config.yaml
d_model: 256
d_shared_expert: 0
router_score: "softmax"
n_kv_head: 8
norm: "rmsnorm"
norm_place: "pre"
lr_head: 0.00842
Below are experts of layer 2 (counted from 0) of a mixture-of-experts language model. Rows are named gate (a neuron's input weights, with its number), up (a neuron's input weights, with its number), down (a neuron's output weights, with its number) and show model dimensions 160-191. Each number is 500 + 50 x the weight over its row's rms, rounded and kept within 0 to 999. Numbers have three digits each.
Before each expert's rows: a language model's description of what the expert responds to; "comes after" lists some tokens at least twice as common just before its tokens as in all text. This comes from a sample of Wikipedia text that the model never trained on. Tokens count by the router's weight.

# expert 43
Place suffixes and years. The suffix ington in English town names like Darlington and Accrington, year tokens 199/200/201, and name pieces like i, m, ax.
comes after: " in", "|", " the", "-", ",", " New"
gate0:492506522417468473540542437553450508546512436471443520552425412464506388496519379511531539449473
up0:447401432443528461568499494516599512535511437512441535468558485516605433430571475541487459479492
down0:498531516604546465549528512494427476549480415547496490556468640476564545482469589520514592491468
gate1:532530549534450585506594563596345538512429520492534555503511568499510532580377536554516468517498
up1:439506440393505544523546478577530524556475404405598574496521547488565524604462474417428452536547
down1:514509481505538373412500525472426493537453470537485541499492438563480389503466509517523528517436
gate2:522610520476508476427432455510563486471580585522516482549518526471479546550544551523552506470351
up2:467423567513533550486507546375538498515468541492583472463582454431455525496498546459508420529581
down2:480595420532518503468493466472542460531552483436425476507481567474461592551544457573530492430470
gate3:446551519533476406587479589564421529486494476488528492508407487476395476421450456396504490461503
up3:475541437558466473554563433526396460555506507497489490470436439513392572456503535458478471457492
down3:455516488471522505558557610527473498410553426534514499527470528461506564509464630498437527516498
gate4:490537509474524621468491494550402512486371562476441536515571497482515381439599510494477532442466
up4:536564491559415597502509499608555387486491572487509498483562469533576419523500493521509439482558
down4:533483491489483557507471542515562475554515507494466519528485421454552490527418550508460585425562
gate5:497482449381528374495433539505530624613500437565544560505590509477509459435479495461513588473455
up5:530422499460518568399511582531581504558436568518523548544484498483466585455652610487521493503498
down5:539508525412568478506537449459396422528547489480417486478366454443472487534494567568451462485457
gate6:468575526397429484498500520521476480573561570459541550501454481523506516442456484502450527453516
up6:500472500480450508547464566451673566523426548512496536404406495517498516402463490424499517475526
down6:611468535536545519442508373490504450552525469508514648516454476554570458463446576544454518493492
gate7:481497419432478470454534516456396500505534562528397516501467495515490487560499515385464467423461
up7:517579572530488564469516494490489465476529493422582525514546489482453521503588563480556496541518
down7:517489505497525418500459439519546503527484534535495477502471465549498423404542468549536523563492
gate8:506581524480580559534451543421436558531534420464373485474527415483484508531552458403483469497519
up8:483415594465448462475558444565514468476390513524529396525454521443544556465460528524473555384534
down8:519531575454598484381476465450452512448396486502593472541592542514555511530477579558547542438468

# expert 41
Blank cells and local. Empty table cells made of a single space, the adjective local before nouns, and single letters inside names or plurals.
comes after: " |", "|", " bus", "overn", " 199", " 198"
gate0:504502539519425536397564484507378579554543494528529470481477546370491470507529418444507504505493
up0:531497443511496537475538451501493506530504564469521445513525531382470469518522485514551528501480
down0:444564397616438460421499530535467587525421444514502453465540476462470416473521483548463472576472
gate1:464499479490446500476537442447426545509431546473563554514460555453472575506485538392489517521494
up1:445469529435426476460444451498473468520494529526540505506511533596469509433483465476531478535486
down1:432553569556537438479584611474525432519426440539455578442480546588541485450475547449401519439467
gate2:533386502561446546418458525470598515505484440454536426474463516479449455471462611587514429484437
up2:530506480560554471516496526544437512511603478422460541571517454586534469498481457419485503478532
down2:517466431442457396544450538432562493430469562565412461503520565462465484475573579525461485477460
gate3:434470546526569471443464559521429512528540507556481477489481525491424417515449462422525476503528
up3:468509439607469465524491441457562548505506546478410431459520546535560519421525557557496565437539
down3:532602522504517500601444489457418538508533506507551566578471451459588518591607544468456498529472
gate4:482598448469522561521509546489504554537472448496646447437457596412530446469561541502497430414505
up4:456521494562540511493561455476548615514569506493523465462451580388527531536515531492492397455476
down4:525484480478548460515472540529458461537400579486494480416580427475539619553460422475436479500504
gate5:471611478527504472400528467520504602508473518528491552516566518547533471458465550555534466485505
up5:567477458483473528569493536610495430522430537444505502495573582468494502542517450481515523449534
down5:617625591391480532515501418527471492513568492445438387624517466494502421492402429463473521598545
gate6:471562606566566546546515496511481480526427460515553502524442528500455517553502542459504487466479
up6:551453591550410502520575498556447639424597508415488435496550509547494495467558565446487411469449
down6:514445459388460429514355553447495501608501544510478459541475525429535546528397501539584457592509
gate7:540419612493527481442607540522548503531524469577515479422497536503473520462500507493564550368416
up7:546418469496568460415503500563500505454501546468406532519524484518491489459409538549519527444522
down7:484511595427484513505335528419610444572505454479445515558527523488489516589472465408578450538470
gate8:541528433481531527425513632572473488571484577493503462491495569489483508505504509410456471503439
up8:469482479500548488599501569506560525466558547530509571470468461500546538492470504520533456530375
down8:457438371463557517543501516482510525482487369537540567500486546590480435481476471517477523469518

# expert 61
Closing parentheses, table pipes. Closing parentheses after years or scores like (2007) and (67), table pipe characters, and newlines ending table rows.
comes after: "\n", " |", "(", " (201", "icip", " found"
gate0:477505548492482445478448501498530451446464600520413495517478490478443466507456558562563574468554
up0:486467391490555532449531391495437475461525472491519505508537456481454557536576493526457529481514
down0:545431471501441576435475467516617531510546361534534491488512449605519529552497509514484438527500
gate1:493534470439467483509658499391531505533511477548610468466457541360598446533556518517459385535456
up1:549508504612486514494540498482506485495449530464443441468535529527474550515500525486508531475557
down1:553508551525526547487493519502593403508431510501495493472493463453430529456529513478483554434433
gate2:570504504427592591563390472410535502504460425454558524499505549475473532501539507529495446449443
up2:508469525575467595516520426366478573529493509584491569499509502498443479509503550565458481409530
down2:560485460430562458471494404525484488449448547441540505547604475559508435560582584530528558481431
gate3:420400440479490504444512452556555452472513470439511561513443572428481437507498486423489467469495
up3:428493538551459550415518556528525546468493530545543554463478536567523498424400420554448468508554
down3:490566593422479524616476481520429546580584452554472477488504483529498500473506493474456508455419
gate4:465442548428496515515468515579525484503567543517421518573478504477437406379551400568499534388548
up4:484421522501546455502413441495519542485542477504398423482485535574525493489472502637508493435502
down4:521543493534569539481469436571474480524502473422511530561488596477453510423488431505472467501439
gate5:498523441510426516477562528555486544468518484457461609543447527540458544541400472459492384512366
up5:522596519556482410450610449479554566480505485538447589569425526544505490565503432556454510471564
down5:545658536481513485492464496501508512512560550548477482501488522526503501460495462553424482511585
gate6:577520523539441533592451518414432443466531572449477484524436564538521478507538557486434519516518
up6:537507503544473458546455528347536486479488524466465523501447582481618480528526450440429456568515
down6:531514487561592485458522551484388506398430509435532545569500415391533557561532555476550458519484
gate7:495498507468535538462596407533479477473444505510495514521413457503493407437513546528493490453476
up7:484478422483454404603536525446556544568526450480414470443480487545496604495524408395518483504471
down7:470562496488466496566534512541526521448468592542549546575463390565553414397476496490492500428536
gate8:543533562500497644478608439511429555473505438440516381542490600494419510485433571527466516506556
up8:532472499522435513513596512494348519535476546503531512468505569543514507527469495510508477505482
down8:571524490509622519505482452426537510463515502496458490535492429483508488511563525525478598587522

# expert 63
Articles and sentence ends. The words "the", "which", "that", "this", sentence-final periods, table pipes, heading "==" marks, and line breaks ending paragraphs.
comes after: " of", "\n", " in", ".", " to", " on"
gate0:524499411466507604532480428440545576529379611491612516530512441542519463553412520554412561472459
up0:422404490491444489500475488502524526582386453558482429467530393415517494552522511441472478518443
down0:578484470525555512607498537458599476510524492527567537541577501532496505604497617414566507523475
gate1:418402533443498423587577482532477488531506462484473377465444512468506541499506439520523514487535
up1:479474587401514504495557493576490429499555503543519417510512424377482439477428474515484624467530
down1:466415578513514588541503568533423595521389477552556460455513528459443476491542514538482577509500
gate2:520511487565470506577493484473502456505481548503505507549492415494440407525457558575485535498437
up2:519512525457551509493422572502540529488537410491545469451508459432517563396567494479503448466474
down2:601525575557443509437548513534487581606472585553499382588452577526473551499495438590364417553512
gate3:510473469528467477494438453472571467462475472504426481479429577496500477458557462465530519485548
up3:486510434515526577476398472519475514517449515480511476467562475579590457449539477429474530535554
down3:503578489437569546417515544500403449494498446541456536450554507501523474507501473465561501458569
gate4:512483512508551494460518473483413532455509556464527522477452511504471417536590495484462523471488
up4:463571500525486462566598540517471481519493567525539530478515477450519485493531452487469537519551
down4:495535501446470526522470556575514451574542490489513461341482445485521411553459463483555451391534
gate5:518486469438423549518516525588445503400501472432451513512482440502555477454529442390531581471535
up5:485520514537454480468424501542456391510487507557535527504552457487449446534491519582519566453487
down5:573485437466489434503535501499532554547561549475442542483540532479531403427539501462543564470560
gate6:486496463465509515525591547521527570520448450466552536494527534486470543518520437462536481562530
up6:432537539493474484579620461601445551513425485476508488506574533540498564493490478522514454545545
down6:495540494497641544549522435493591525604505439463446439458457537607579577533506481513438516550435
gate7:550416455561451391480506447488390548470536454482571490502543487481544552545489475531534486570471
up7:519519581541495508537511575437539558509498483467536535499416492467539449469515467489513414502549
down7:468553491479595545590413455454645531523580510379532505509476461563576509470508525514469515533537
gate8:487655451586485463508588497485442508453515527448511617537505472513451578453467491413475445568527
up8:584517518508545428510454554438449525486559478515476514498510633589535531561542402522502473527534
down8:525426436479567510591486563451479507483482518443525505466453560464518433425484524513466437580469

# expert 38
Numbers and sentence ends. Leading digits of years and table numbers like 2, 19, 3, plus word endings closing a sentence, such as are-a., Canad-a.
comes after: " |", ".", "|", ";", "cc", "s."
gate0:513442473380464491568535540560428522471450475543451620522483585481463383422530465558605528529472
up0:508523395484591432470516604591518497539484450479471454475442506499526427497501449620599509447475
down0:518483506539514467535419597521392518523437485540566426467516455555531415523568451499468496461399
gate1:538499483541527619451527576481458499497511477463425493483455474471459459519398527503478462527534
up1:456479424461463512498485413494467490483492520509578518555493547538531497524567575513542501478475
down1:554526469488457464476597541358474432640514491474502508603461538526447580599559565536481397408528
gate2:519418487474562502401601498531440507495391437550503445607511468375474500567565590498495451540529
up2:479487466433436566502504562469529436502423651540464507472512486451458450442534501515502522474556
down2:550484456483516505499550519571562508563529481498413549471528507587513453551523563561436525486471
gate3:513556452540505483470507534434399544529505478461672581495470512479497514471403515638540452539520
up3:525427510584503494491567423533414392498379519474559482489457516455479559442455504478549469586407
down3:509487440508525449463496430500483535509617435420543531558487453500581445428546544536550469492512
gate4:564512417508523490495545529521395381442550467544538481463469422491467495489470474547523526460563
up4:545577480494569514482563482458459409441422483528614472436463445519518640423492499496447462496513
down4:549449593514436525391473463491453421545492483407629454514505536530445548485473544456483461507549
gate5:513536538487482473573524552499507545508569496528406422501561522520545528404541496618533484521428
up5:509586543520536517512540537562538601481468461489493398457517405512515579443446453549526539448546
down5:518488505582449488411540456516485546426506533484496439604480470505482515568462399507530482496512
gate6:457574517507469511465584476517575554556484501474476506556472532599467408502564525476482467486495
up6:485474583427445483526540475477598533583403502532513444510416511579517443503530479604485467457455
down6:540487450460510487566458528524491501435435549474384492509489460448576492600485529470565524501521
gate7:478514454497487522519505453551512440489449544491496542491532484384476521488568560481493442504551
up7:557472518536473464581514537383464473490421530566523374486526524519522445480540568623506561542543
down7:512556455435551516456546540390508444503504497573530526445485515492531478545533558497624480578563
gate8:546473505466466538482468434546480519531547498432437445540512475478479362450564651471505458510565
up8:537468532433499552482482405556466531502563455521428447478466506450415372399580604463510408547541
down8:453520473556490544553610490487390562415507449487549395541461442549473537492509566550549485526519

# expert 24
The and plural endings. The word the after prepositions such as of, in and at, plus ending pieces such as -ames, -ones, -es and -ines.
comes after: " of", " in", " to", " by", " at", " and"
gate0:535463515565504480607464562523389479489407460526471517588548486546505457559487451415525525533546
up0:465471498457471469571572555469467422482444390487513445544484515557489492464458539513561564572479
down0:474515576523486565446488558502440575445498521432574507509518491578456502481452509432536489509486
gate1:486546501525522466492570575441476481483490498504557590439482520540508449534505570437561442565464
up1:515527495552511505436433519521540418538582533582531503581481519426482503530487533441469523385517
down1:530475454444551468563527400517486537449583466567509550555452473380544576396477523493460370448539
gate2:581528518577547463597569448527476518465464559515424515510537518527458488564537467524478476535471
up2:504524531398483462529499526438586524502502553528492468570576479464506538539396482438555483402444
down2:474511539587546464519500549477557433545474538488541471546533517549489524462505554510544469440510
gate3:449469508581482467508551513510470406517524471580422589490544500619481558480489425439503447488453
up3:517459502605529512497487408461441501482505389493467528546574482426514533478463498425563582471391
down3:557449543611499502498487528510395507630543574549496579568498542505434559470418504449442583518546
gate4:525465515591470441439528510406435548414546476456492518534537477488548413446530451531542440477530
up4:537453503587431500469549532516350510452553536427518471436515498508523527405408518563557413559486
down4:610485565502488490392468424423518461463504434485513516446407550496457507483521424555448562577513
gate5:526447469556427474391498555473528556489387486461566540511442631411485529646593493571416522537526
up5:470447547474474648400541551517520575534435492520548544485527583474551613531551475494537507600509
down5:426398529560530562594486555523484415501488416471505414525578469554422498538549566547496426477485
gate6:498441473548600543506555495418560535507508465492388496530476585514462516591492514448447489445482
up6:492515471411543539531508523474452530405435533448566533497490503419533521507577478525487497464615
down6:468546543529501634465516482430545410564499421441530498533519474494433542531481534481511469495529
gate7:488454564495536441500425549541484586581531575484402509600475498472571442487415475577552439571393
up7:513494525457511473532565603465553510485448561486449433448504538489455487571598454483493500501550
down7:469522452462511556538472549579396479557492499454432391404520509457533557558501409446390415466496
gate8:505538456554542496472550479592573587520483550527568552447442611477498549536536449554492483506593
up8:553467520440483474528596446448501556512477505520559430485391512481516511471579442502525468495552
down8:595553408476485543488421515545472475533460526475478532429597428601491589429434455414510433545511

# expert 58
Hyphens, Japanese bytes. Hyphens in compounds and list-item dashes, Japanese character byte pieces, and word starts like L, Le, res, as in U.S.-led, res-onance.
comes after: "\n", "re", " b", "on", " Rep", " ad"
gate0:510519443507473420522448565474538516534472441527498505485506566517445371540425495449531402517466
up0:491439488574459515490473547511522440458464580539523483505486391626497585469527564557540420444452
down0:504499501392478397502491542535512495475461487489479586545411519558587479484621446443416482494467
gate1:489467536410511600508493500408484486531531578504525607518486507515547511495502519469520491566446
up1:492418431437496470567456523476529538492535611501532490507452564527669475452609449501491444450566
down1:538490464529536435475558533485513493573513456503568507481506487534426514438490484549462422500499
gate2:587412513464475464482585545534494581488495457440540597441433499547540440552447600518512593579519
up2:592537442372475484457561589518453455417487635438584549538458465504479497457523513440433469487503
down2:457510530426454433455551522656452411502508418400497469561440499484509642490541536548541560449440
gate3:474583478561449490482523513388521484495364468477498528534551587540554546517539452448507525546429
up3:462415474560473420519511455434542588478405564565535389470486576536482498402431548621477572349615
down3:566476557434407526512512530472479460489606488475464514413470516525530559477472581452541544494556
gate4:519527559465519455510563548558444492490425465561438509483512535484430413576570500454514505539495
up4:509531455558383551493475464493591423542552438431478555494481439558520597504539454475491519535447
down4:499488425456496551549488505515556505519506476534509544408592552474580523557481468442485536583523
gate5:527542476508440504529474632516555556449445513545437578516518459517551493449464512509472512474472
up5:520462517536460470448508462470459428439471548516494436546503432512529508464560414399468495526486
down5:438512562440502500481554496533493393518493461555555558502565567467490377538536482404457493484531
gate6:467544494523583522478516536538500504572535443556527545547515488404498415488503519563563458520486
up6:531468524489480398389499528434455463435444429509627547533454460469523494494462500528484567442520
down6:473627457426531533457474528524569517542554577441570481556522450466495518518540568525470528521451
gate7:470525461466514549573599506518467377524497561477490534457478571570463472506490586499478480537512
up7:485507536499536446490482533507483478466610508549481521519564524570466358573496489548517531463601
down7:445568470444508503412498515499448627426466492531468473476510559530455539434511520467376385487513
gate8:449534499579510509413542454508563567474408427426533481461438535460484519512565422541474529538465
up8:511497527394477459452463460597569483440545556479443556470356482580564431431517463491501467505526
down8:530558560531459525428537529504510548459612379575563476460484525445503407552469498440464550494560

# expert 52
Mid-word vowel clusters, numbers. Inner pieces like ipp, oun, anc, av in Mississ-ipp-i, n-oun, Adv-anc-ed, plus table numbers and scores like 11, 17, 19.
comes after: "\n", " |", "\n ", " s", "|", " sim"
gate0:523525488511479551467415475527549564484507475512504500522512456484582580453485576552505455461559
up0:487470503524506448533431493501541432427445521482462503487540397493502538467543557516567459520406
down0:491458483516439587549554410532485550582466599537544537449508513424546465504456516503451561522585
gate1:570488515525546527479562509487519566529433419508410500523444444432514581522493521416488503517525
up1:541637549449434443549633544472601469534473584565498474547470435471511536478487527466533453472501
down1:482476458562396536551512515509403500514548441501511503483433555528551517505460485462517560449541
gate2:425394522431474519436452535481437499483519470516519627536476556497579503598497525537537470524527
up2:457407495461475518531544581497494521495575494464524584502465516516489473479477502507523524498419
down2:562567439535328624598499540651436489521490523651444446519504560512536458503514451385508507472534
gate3:568580567515533589506471505517544504482536447448421440469464430424448479483468478614513501493506
up3:585545587480535550546432514528487461498531449483479459476510396457449491435469509581554424511537
down3:483524551537557389442456452491642469572456457458454524517500643482440527518462471516494497526512
gate4:452582525542555600415463571440534431524508431522467426536582455449502550527464464447523471492502
up4:449499428436479478454507484444478440487510538525601512576596526496583407567420547478551561482474
down4:380378464490474571548468429484461566599575452505472518404436551518498492536482532452517406524502
gate5:511546537512504538590543446491535484513524520488501505503452572580436558502422489399456548586536
up5:504471566524535567494563518502436442519478552521483484519539485441391446602521507484472504476471
down5:607411407442512570529523505549463528465494538530522496530499524475512426565477542451487555461554
gate6:500545374451442524427544584521572569511418568504601562528474435520563433583436433488482481569520
up6:591444516465497558445484451535563474534410539483524496516522495603503545427423507558432541519571
down6:544627507561633528596526470470434443458543496506556537488444485533583537549511475482470467447394
gate7:512494536612576495525552524402544537478475391485452475513479436467530502544437468501540469514507
up7:567513485549533488457519497525466443537514534502553550517492514526400528575466390485485497464388
down7:421369499587468470511500501440452508425479512490507477455387493420500572590436538531429477489472
gate8:446417422443480556459446483506556480457428443615579514483567520474533481463503465442498452483424
up8:460441485537461547416532507534454542469517505535512390512485538437550569483435549562444593455543
down8:498564554471537516485543464368514439540501538479532457536559528490464516583459494458485605490475

# expert 8
Table digits, line ends. Digits inside numbers in stats tables, line breaks ending list items, and word endings like Pennsyl-van-ia, join-ing, 6.
comes after: "\n", ")", " inv", "ce", " s", "ced"
gate0:511564438535517489495348528515463546497553541518446522508488490486457473477490462411499529467389
up0:527542472398490377473491488497545483525450443469419461528533579426541490505497557468500447583465
down0:489492544579485598447644442470436507550464511432478459573474580553535474535531549536482527447457
gate1:500502478540588521493545488466479564481431542431541346484465579489482481506383549478466445473362
up1:544463542454504517464408482576563455520525510495515472483546535470549481478457550493457505536552
down1:520493479494481513430589409364521511525563448471529528552440531519425527489487589528441384583471
gate2:516450469487498476556482517425471604554401457487491563522490454407506558511502453534461356524471
up2:574517612417529467536467413659555441516474458490425533481446495492509611458418406414505577432472
down2:449404518440552518363465502437412457513500540543425487459533459467455455528479509519574494467476
gate3:470449466447510474472477546464476574509525578523474493532472551520526461457459496474472463602567
up3:490453556570530460585439419536564439450478446520570538483422449550431425533349492480569529496399
down3:478543604528542515447507532494491509539496491515468439498530451398496533387474527527563607494518
gate4:456539506434496523471424531475548529502485492491488483521432456517463488469532502457520423447533
up4:476416473418490601497506573504545568497562386513462548542524497588532490440553604580442478434536
down4:495576494436499594463487488548508551565484477462475517523558594457525501547512419573442478528511
gate5:514539546524574476518499541515532542488446594419494611416525501398527489534567445487471425471491
up5:489507520450446447413477529488518429550549515508502451536571416595450484393443474510557535571545
down5:488519464511541455514465434360527411491495462494551526526560540491519489472527599519564484501559
gate6:504505419486487570447390461584499515509394551590499586529481534422481525525523463538502427461482
up6:512558478476485524567535471449470559538427469425487525489439551461627580555548540512560488564594
down6:543395461467444484512421427455570514539570494443546467540460416508524527463580487446435554539533
gate7:514422531564508448547497458479489514497410463537481508436550514527541446484427546554510429514546
up7:541583455505535494479521513547527486515571537497483550595467561431468468540621501535516509486490
down7:453413456542555449542575517434557526592538468446504412499483551525471555517495486495618542518512
gate8:509559548569449570535489384466573554563509456515507479482525542470431524461614545448515553503475
up8:452585515565423600527498347480565517564520462431445510550491562472497537516614596510467576507484
down8:495505456371506514551537569418545515432468537474467509351484527530539515545482514523647473520530

# expert 42
Capital M and name endings. Capital M starting a name, ends of names such as Syd(ney), -or and -i, plus line breaks and quotes in lists and tables.
comes after: " |", ".", "s.", "|", ";", " /"
gate0:519598505485473497470466448423452429512491482530511530543466450541526528474531481463532387447441
up0:470413505480487530469514450431475564495546512468532522418486407446469531389539619503458533583514
down0:440507495588475506461533522492474574589479525453433444514545525588437498551441476515537433484458
gate1:470477519536490532434528482507374515502459499459571479477448594583504431493614496539447567515385
up1:557558494436500573510488556593375430554502491547460431536547522553456502466522417597472447476495
down1:498556596550481561495540444458468430585509478561486502436498504549535365413535422589531517602459
gate2:479513549552419512554477500410598475479454518502482481444481612532493528567609567472486559377504
up2:459449414576603522502429521430465449467507577509453495533475459514556478547545517409488461497492
down2:566457464437503493449554582492440492526579471427489533489509512469582482523421448467458538519514
gate3:517499495525529552498517445525460679439394558513402489571434522568537489501442488513437427432518
up3:494518484499507566528471573463394435515520425511514526503511534490512477482508411482545432538497
down3:516547402475493490539567467425436425489394582391424589409520498456479480404466430414574489533454
gate4:496527507476562525487585614429501437481469554533505561404450545542537408458478480621523481456412
up4:507564424481538457533518522504472594490450590561473449544560502466496486495557472494485586640549
down4:494437390541597514503402533447497500403503480546451459514490500505479480506499543460444522542555
gate5:464619490457512548538551535483458438480426482484621551576488512512421409528525535464443492345516
up5:521434441521520616539464530529538511525504407525438515555504546521520537454489558491533551451412
down5:478501470543535477434571518441501489512462518532451565520495423535481502456564493544507505447413
gate6:471559449455508577551463515461504561444411510455532463486541397497452542543521498559490444506534
up6:489618511544474478476451520523536462503485471557453517508546454555463636455512505533549507552518
down6:508434514543521536420458524575446492450489542463413409506500519535537417550470508616510548449494
gate7:466576470513491475482540553484519503532487543512471444491338546570496423518499487563455486423457
up7:503616573427429458489410375552525426524503486520484565494542466477408545495551461506501480620550
down7:521519484463483518518530518396492502597428599505481563540539556504557530497601514550448537450452
gate8:483441498432496522490476567500546468510448566393533507478486457531505490494431516550519485532518
up8:468614514571497559559464447563646480513542447540469434523453523476487476450423495471480525595396
down8:528423589512471513468469486487465561436518525573427516546458453565545446479487573543554502461545

# expert 3
Hyphens and word-initial T. Hyphens inside compounds such as Commander-in-Chief and under-19s, capital or lowercase t pieces, mid-word fragments (ult, art), and CJK byte pieces.
comes after: "\n", "S", " G", "D", " Pre", " U"
gate0:586507533524490480449462477502554543448484562453476551448480546542525604468507523423499514503438
up0:568508519497477546575508542464565556570485543443444509487454505503481488482542487528448472434574
down0:567538568538573472426415464497554363564483530397511498553546463540433541548482516438477432612540
gate1:485501459436525543533402477410483477480466526495453456471513426443478480399450505433502557547522
up1:496530486442565518523381541487516529503495511425443519407474453471507509375509528558495516540475
down1:546517538532559475489534433601562559521557501480512432543519551518463521502499503563539569495548
gate2:492456517542461473553633465482540487444513460520594433508498477537515516523456554532521447484569
up2:430441527441580508513488633567501482450492586507472531525604470449557468449533443606467506507511
down2:429493532514583434503424578558432515576586503432539544548567576535451442486509594510502482564463
gate3:526475401419461603474470597417538565473424502562429473482429542471528438469436499412562452470603
up3:479576531550502482554532466478475426536496452446539489534536471579478507532521522637460504515511
down3:467491532570482591522615524565451596567476472477490529505361569517489665508487379553447461498465
gate4:472406455420519417460506551488442432481445521459475435503535644498451551453415531505471488515571
up4:537389488459444544524504531543457370448459490434596438476530620489557569549526641400492487588580
down4:492466447478482520571515535554464505481496527379558486474475371471473426532525558532571575524463
gate5:505562525474514516491438463396567527499551541481526628523419547521532543480549446589464576541489
up5:462555472448490534443464449474464533542474533478508421476552605522474406553414496483433509531557
down5:504483482555543513537534489466538450475517516566473557393541439556509502511498523507523495416505
gate6:526455399518514555488521393569441550582409636480506541476531542511513570539445528572513534514490
up6:500492489600518502570504558469434417557383557489450467522532448455627545400665596435567510520444
down6:532422508471462480554445505510509444472476503440537482508521448555521512526479653485479486465502
gate7:522570545492471491505538529568535511465479486476524522494444506429381450447542538425529457534549
up7:484448479408538488583550483586547467534539554496459537485504517542557460500551544527536513369478
down7:477436532460494533461497409508468474576565518520568467472469444521518502453507564540530542548567
gate8:467482460514427603483500551486512560515510449487583452523459496454520577521514509439496421547530
up8:466517515547483538557519527605487536520447495504626477530520481492494569513536507443543384515563
down8:543492528467468425454446443542502441522559471497527525535509503519433454505546496489532560572426

# expert 47
Table cell separators. Pipe characters separating cells in wiki tables, especially after numbers or names, plus semicolons and slashes in lists.
comes after: " ", ")", "\"", "%", "5", " —"
gate0:485490535445460488495593521498513548486331532436428539486562506461433497500473542579527442511433
up0:504493478495489492487633577544457512482387517439460531515460512475496537506417595560482487533537
down0:484425443542458506499561574426507585508485485474455571517508530472457471500551548516505465436457
gate1:540437430493503602407475539501452489440476400452403484526517561511442476535462501592500340517560
up1:464581502576476514533467559551547425489473546548557510506539450543505521531462311461523544450505
down1:486448468555498568520430423470548419464458557537458440563531487442545446446542439468524558529532
gate2:516456486454443531602477419408561605499502468495490522509452593476428590446377502440525450497519
up2:538499508539505538515504487479481476477531455497427498487590600563490473471473469447494507426408
down2:445442515523494450513505446506553556461500426473567476525449580468498546547425466509507516469447
gate3:486513444561467545487515414489507482493466448531421515540479410461415571452411642594564529476464
up3:516559566385558519557449489439486535468563536512430497532498452548551489570584421439477513620437
down3:491559510514559521543392450548515450574478491613478499507462537540601509551496490502540479532487
gate4:515569521535540473513533438489516428519517401495523544555419547479565454574499466513491486438679
up4:470514474497471492481463514460552549513477592478553456517517420482508561497557496465491498610412
down4:532453500466545512476612539568461542453510447448503472575510515529562418619489493522499429471492
gate5:507449470478523530464393527539475596509502512517565390503427577589505524518611525502530526540545
up5:506444484449531535505402500568500569519528479516552377480468531589541559506618547528536519566528
down5:489466539510520596566522497519516514443544605480539446509460464508526409455544499482505449566533
gate6:496514545459523522517567489566344507505448451522432437504513606444498457404478507458492420452526
up6:491463484492461510459424461464622485475548548465521548449504435539491521574472530564513554493473
down6:452499506473536522498604445543431527456452429486436529517540543531562437509524473546475534532525
gate7:482451509419522538551428493390454586499627548506499541472516474550433551456415537443486549429568
up7:500516490563469474450582485613528411522362433504485480521508540459556437532571490580537466576452
down7:466560508506513472546535464504574540606614488530561412545490447446456400462530485500519463409511
gate8:505520493446535371576487506398468500546508428523522516526561514530540585503484551578482376468546
up8:529503488578460668438536545583535533468591589498474482479483458477502425519510463502507569544445
down8:512495469572478512464552492508574533440401577494456452499563507432524505515458506517472469585496